From a checkpoint of a small mixture-of-experts model trained on Wikipedia: width 224, 407M tokens.
Below are experts of layer 4 (counted from 0) of a mixture-of-experts language model. Rows are named router (the router's row for the expert), up (a neuron's input weights, with its number) and show model dimensions 0-223. Each number is 128 + 24 x the weight over its row's rms, rounded and kept within 0 to 255.
After each expert's rows: "gets" lists some tokens that make up at least twice as much of what it gets as of all text. This comes from a sample of Wikipedia text that the model never trained on. Tokens count by the router's weight.

# expert 2
router [121  96 133 116 141  70  77 100 136 158 146 125  95 215 140 129 133 133  87 130 141 151 139 137 165 118 112 112 123 112 107 123 143 132 163 117 149 111 102 139 115 177 104 104  85 159 102 150 111 114 123 148 106 158 117 124 123 176 126 103 136  98 154 184 135 134 144 117 135 162 113 115 131  96  94 139  99 136  94 139 115 124  81 127 107 137 140 126 145 107 155 133 110 110 148 114 125 164 153 129  63 144 111 138 120 125 144 131 120 120 135 129 148 107 124 137 134 151 163 135 141 154 129 137 115 128 133 132 124 162 129 159 140 113 125 124 127 103 135 165 106 122 106 107 130 119 137 136 139 135 159 125 137 129 165 117 157 116 118 191 121 124 140  98 114 147 182 128 143 138 175 101 152  73 160 123  86 112 123 155 130 108 123 143 146 138 128 143 166 133 125  97 131 148 168  93 128 135 167  70 148 156 124  75 110 132 155 147  73 156 102 122 117 110  85 132 165 169 127  94 117 127 171 160]
up0 [167 110 145 119 114 168 141 138 117 130 158 139 130 121 132 140 180 113  99 130  76 148 108 121 122 158 146 119 132 140 156 103 119  94 116 160 141 143 142  72 128 134 109 113 148 156 114 146  81  89  66 107 127 151 112  97  91 174 136 162 151  97 150 173 120 139 171  87 163  96 151  95 140 139 150 122 100 125 119 130 111 107 101 132 113 139 105 118 111 113 123 143 184 173 108  94 100 118 175 133  84  92 119 110  90 120 135 124 126 153 108 140 169  83  96 111 173 135 137 152 131 133 141 119 124 120 136 111  93 124 138 109 151 118 164 108  89 142 122 132 154 133 170 129 148 141 149 124  90 128 141  81 158  92 136  97 126 131 112 148 156 169 109 143 141 130 107 146 138 115 138 109 130 140 129 145 128 121 117 143 110 125 129  73 130 133 158 122 168 102 100  77 105 111 112  96 114 141 115  82 116 159 105  65 122 118  97 103 117 115 119  80 130 129 143 137 110 118 100 123 129 129 133 108]
gets: " /", " F", "ul", " b", " f", "if"

# expert 74
router [ 98 123 122 108 114 162 126 135 105 164 157 148  97 130 155 105 125 136 121 151 130 108 132 125 168 127 130 112 142  95  59  67 176 149 130 148 122  86 136 148 139 154 119  91 112 175 105 127 155 130 157 149  67 111 123 123 132 143 135 145 130 136 104 170 110 122 135 163 140 135 119 173 136 105 114 174  96 109 148 182 130 101 116 172 165 175 110 139 154  96 159 132 111 108 164 130  90 147 159 126  83 128 143 104 122 137 140 156 140 128 118 131 125 110  85 143 113 109 121 111 152 176 133 170 145 117 141 181 130 106 168  92 136 105 145 157 130  98 102 154  80 174  97 110 120 139 135 125 130 145 141 159 168  91 139 111 136 128 130 126 141 107 153 118 109 144 181 124 152 114 148 141 167 105 117 136 120 103 121 168 154  98 116 146 141 118 127 132 156 131 126 160 145 164  94 147 115 124 140  95 136 166 104 116 105 134 130 138  94 138 105 119 127 147 154 156 130 159 135 124 125 166 155 124]
up0 [132 112 113 120 118 142 144 134 135 139 123 125 127 122 132 160 130 119 118 163 135 117 137 146 156 112  82 125 130 104 114 137 125 128 124 142 130 147 110 113 133 119 126  98 150 139 155 113 132 167 131 122 151 163 130 105 123 142  69 136 138 152 102 188  75 117 121 100 117 109 161 177 101 153 114 130 106 165 158 161 108 137 126 176 126 106 134  99 135 135  89 121 152 121 136 135 115 120 114 100  74 105  93 128 118 116 134 173 124 162 104  90 143 138  79 135 110 163 136 154 165 125 128 177 155 133 118 130 110 148 150 128 122 139 138 152 191 148 137  81  55 108 102 134 115 134 137 191 140 115 126 164 135 126 154 180 111 150 141 120 178 117 137 104  99 137 145 137 140  94 135 134 114 116 135 168 122 125  68 126 153 119 126 155 108 149 147 134 171 182  86  77 136 142 155 121 107 119  96 133 142 165 135 119 123 151 122 138 127 120 130 101 172 124 152 146 121  77 106 132 119 120 167  93]
gets: ".", "\n", " and", "==", ").", " He"

# expert 106
router [126 137 120 120 120  94 120 109 135 161 156 144  84 190 156  92 138 123 113 131 131 146 203 103 153 128 125  80 178 116 100 111 168 145 135 141 183 131 126 140 115 186 141  83 108 181  99 115 135 113 117 147  90 118 119 135 147 151 127 152 120 143 122 148 114 125 145 128 102 170 129 113 148 136 146 132 105 114 101 130 174 148 150 167 105 133 108 127 114 164 162 118 120 137 154 121 106 151 128 140 129 137 127 160 119 144 152 112 152  93 109 136 136 113 139  95 113 130 167 119 171 103 126 147 105 113 126 145 133 124 133 149 110 133 165 128 102 135  73 162 132 187 128 115 109 142 128  85 103 159 150 111 131 159 138 119 116 139 108 153 118 134 128 100 141 155 123 146 122 170 118 101 180 122 156 142 130 134 120 126 132  88 165 141 130 119 133 124 142 164 137 123 136 141  68 150 136 131 159  82 157 138  84  95 124 105 127 112  88  99  62 125 173 119 132 120 164 103 149 121 128 121 130 166]
up0 [ 98 148 129 122  78 114 119 143 116 143 172 151 110 120 118 130 188  99 135  89 106  98 108 122 144 111 142 109 112  91  94 125 112  79 127 143  99 116 140 136 153 109 142 100 230  86 148 113  95  76 133 150 112 156 145 123 160 122 139 154 136 150 174 141 142 106 126  93 116 135 109 115 125 113 140 183 145 174  79 113 108 101 144 129 136 111  99 127 128 128 149 121 116 134 110  84 116 104 141 113 141 125 136 119 111  81 130 141 161 144 130 125 122 128 118 165 131 107 125 142 163 158 171 102 110 124 134 113 149  95 159 131 192 163 119 167 150  99 143  72 156 127 137  95 146 141 119 111 110 138 123 117 146 114 140  92 136 114 103 140 141 166 132 156 138  84 151 116 131 164 120  83 148 135  61 138 139 116 163  99 140 110 165 139 138  98 114 132 115 109 128 174 106 134 146  78 134 135 160 158 133 122 115 132 160 114 121 123 129 144 150 118 120 128 129 115 116 138 130 137 134 139 114 137]
gets: " 1", " 2", " 3", " 0", " 4", " 6"

# expert 93
router [118 166 120 110 119 110 106  93 112 161 124 145  85 146 151 102 127 138 103 145 131 158 188  98 138 117 120  83 163 129 109 123 126 142 146 141 202 124 104 116 118 180 128 103 115 188  96 114 135 133 107 148  61 133 109 160 150 157 135 132 130 114 144 183 117 113 119  99 102 147 117 139 136 120 145 180 122 116  93 163 171 151 125 155 101 122 123 127 134 187 143 114 112 134 119 138  98 131 148 162  91 141 122 144 130 122 111 137 141 125 132 102 150 116 130 120 135 157 158 134 160 126 144 147  91  79 155 145 156 120 137 141 123 100 145 164 121 134  86 160 152 157 137  91 112 160 112  98 121 138 124 165 122 137 124 124 113 155 132 153 138 105 142 117 142 133 137 111 125 156  94 117 175 122 140 141 160 123 134 134 156  98 134 133 117 105 117 152 142 151 142 159 136 160  84 128 164 109 171 100 137 126 100 104 143 109 105 109  63 133  68 129 174 122 141 127 152 140 167 111 116 101 117 152]
up0 [127 108 103 113 127 160 121 139 117 142 108 113 129 136 132 166 139 164 134 191 103 157 103 114 124 131 126 177 137 127 131 113 127  92 140 106 102 144 109 150 119 159 124  91 159 130 144 140 105  83  90 118 105 163  95  98 132 126 152 141 115 136 155 138 117 118 174  64 158 147 162 133 145 169 134 163 119 101 104 110 143 109 126 131 132 147 125 113 140 146 149 110 101 116 110  46 105 114 116 106  66 113 125 117 132 108 118 108 112 101 132 132 144  74 138 111 154 137 149 138 176 107 126 188 113 111 153 104  85 136 158 129 148 131 159  83  97 168  88  88 145 119 108 143 182 199 125 154 152 130 133 120 142 150  99 151 111 131 114 129 115 138 133 170 103  94 110 157 111 141 124 143 128 149 140 107 116 133 134 133 108 161 129 111 105  57 131 137 121 137 131 106 110 115 142 102 153  84 153 132 153 141 124 142 106 121 116 131 127 119 149 147 131 105 151 135  93 105 140 136 116 102 151 140]
gets: " 1", " 2", " 3", " 4", " 6", " 5"

# expert 31
router [110 118 122 115 104 127 151  73 122 160 144 132 106 211 226 118 121 118  86 127 104 130 137 156 149 100 121 104 156 115 106 144 113 167 131 172 177 112 135 148 137 150 148 126 113 139 123 122 133 124 139 114  69 118 137 114 155 122 126 126 132 144 159 113  87 106 161 115 140 119 142 115 180 107 142 142 116 137  93 133 138 143 108 137 116 135  97 139 109 124 108 100 116 153 130 152 112 104 126 149  97 140 144  61 165 131 175 154 135 122 117 169 115 129  89 128 124 134 141 148 141 123 113 138 115 131 142 142 154 124 151 131 147 144 159 143 101 147 124 161 108 132 180 115 150 151  95 134 142 156 155 111 161 120 121 127 142 141 108 137 150  91 174 120 125 125 163 157 144 166 129 142 189 152 129 120  98 105 120 144 102 109 120 134 137 150 139 131 151 101 119 167 126 146  96 107 130 146 149  67 174 109 142  87 128 119 116 121  95 103  71 137 135 103 141 138 148 131 145 104  90 132 149 116]
up0 [113  94 158 111 108 146 131 140  75  85 132 116 121 156 119 127 169 123 120 125  95  83 117  97 161  99 117 116 110 109 104 138 159 152 102 143 165  90  62 169 108 146  97 140 132 162 140 100 149 156 104 128 134 143 149 120 134 114 165 128 125  70 102 132 173 145 141 138 129 119 107 110 137 168  78 114 140 122 114 134 152 124 148 159 174 163 116 149  96 100 132 137 146 128 132 214 123 129  96 114 150 133 144 104 130 163 126 138 149 148 132 143 139 104 127  90 143 156 122 187  87 104 123 134 123  97 113 126  75  93 167 133 143 131 148 108 111 132 118 109 132 158 163 134 124 141 131 150  99 147 129 111  77 104  85 151 111  96 102 132 142 135 137 163 103 156 131 138 124 112 118  99 126 136 139 102 117 110 102 169 153 119 163 143 144 145 100 141 144 172 162 133 111 151 142 178 129 129 108 112  93 157 161  87 135 104 113 117 121 148 108 129 135 124 111 143 142 108 123 128 143 149 103 148]
gets: "I", "C", "A", "S", "D", "R"

# expert 21
router [125 126 134 127 160 128 124 107 128 167 131  89  88 183 193 103 120 124 170 168 105  97 191 119 176 142 114 114 146 105 112 135 163 139 115 138 148  90 114 167 158 130 132 130 115 136 101 132 151 142 143 159  96 133 105 141 144 150 144 134 187 101 139 136 110 154 150 139 177 129 126 143 130 139 147 133  90 142 118 137 149 142 110 138  87 130 113 173 147 122 132 130 127 110 154 147  98 146 131 108 112 145 102 114 145 115 165 124 109 138 111 116 169  96  69 155 135 156 162 144 148 130 157 141 127 121 103 157 173 130 142 128 115 123 176 102 116 131 131 122 131 145 150 104 163 136 143 132 130 160 139 134 147 137 124 127 157 111 113 139 138 130 154 135  96 138 147 161 121 141 165 132 158 179 109 132 113 128 156 114  87  86 112 119 161 151 138 116 145 111 122 163  95 170 124 131 130 127 102  78 173 152  90 111 156  78 104 117  83 122  63 130 145 125 133 148 153 168 158 141 120 112 125 100]
up0 [107 158 139 116 108 178  99 140 144 139 137 151  96 100 143 128  99 109 154 149 137 148 147  87 107 139 144  91  94 157 128 117 148 130 130 100 134 143 120  99 110 169 127 117 167 133 163 130  92 133 123 134  73 137 118  99 106 135 166 140  87 159 141 141 116 110 107 145 186 110 143 177  90  71 131 144 121 116 125 146 102 124 122 140 137 151  70 144  99 128 117 165 138 133 117 125 133 161 125 132 164 136  98 131  79 150 106 140 124  92 127 151 109 112 147  51 104 114 174 102 154 129 161 136 140  73 124 135 119 101  99 169 111 103 145 146 113  85 106 118 118 156 125 112 151 116 142 115 113 147 142 144 157 101 120 146 127  99 132 134 111 134 168 175 140 134 110  97 126 126 134 150 162 157 128 112  80 166 166 157 164 119 130 133 168 126 149 120 100 140 147 120  91 147 111 137 113 117 116  59 102 124 133 115 144 126 154 133 111 120 105  74 151 107 125 125 142 122 108 127 159 132 134 141]
gets: " R", " S", " P", " s", "O", " T"

# expert 80
router [100  86 135 105 125  86 128 130 143 188 122 137  76 186 156 118 120 149 120 145 111 128 122 129 114 129 103 139 168 138  83 115 165 100 141 113 161 121 111 156 118 138 134 110 123 139  77 131 120  96 135 129  57 156 120 129 142 132 136 106 187 128 146 178 101 126 112 133 185 168 146 119 131 148 118 123 128 116 138 162 181 119 130 146  88 152 130 164 151 173 157 123  91  80 118 161 112 142 170 133 124 142 145 119 136 119 141 139 141 136 131 136 162 102  75 122 147 134 127 123 124 103 112 109 155 124 114 163 134 145 127  71 145 159 138 129  94 136 136 112 104 189 111 108 122 117 113  94 114 143 123 131 164 108 135 129 108 131 111 146 106 150 139 154 108 124 153 115 125 133 179 124 153 121 142 142 107 121 130 131 123  82 130 128 143 162 142 101 144  91 116 154  81 158 124 113 129 137 140  63 106 143 116  86 118 101 107 124  68 138  89 148 138 149 109 144 120 140 128 111 151 123 118 128]
up0 [ 94 103 123 142 155 157 157 143 141  71 135 122 126 164 114 121 138 147 148 136 136 147 115 146 140 146 155 138 123 187 115 137  85 134 102 123 144 117  76 141 113 149 119 111 121 142 112 192 125 147 127  83  89 154 134  86 156 103  87 111 153 146 114 145 120 178 156 122  74 145 112 118 119 143 118 120 113 119 127 160 140 108 118 109 122 169 120 133 126 113 108 154 158 117  96 135 158 151 123 102 118 146 120  91 113 121 109 108  85 111 125 143  99  65 128 132  84  97 141 104 154 112 120 143 168 111 162 118  88 145 140 133  90 100 138 118 147  66 119  99  59 120 124 102 117 126 121 134 120 144 136 160 133  84 110 139 114 143 140 147 133 143 134 111 132 145  98 111  90 123 107 105 110 116 148  95 108 156 147 137 135 134 154 147 130 138 104 147 132 196 160 148 126  87 132 157 143 110 128 132 119 150 173  98  69 117  86 124 118 142 122 128 133 130 111  81 127  86 157 122 130 142 115 112]
gets: " c", " m", " t", "im", "ab", " s"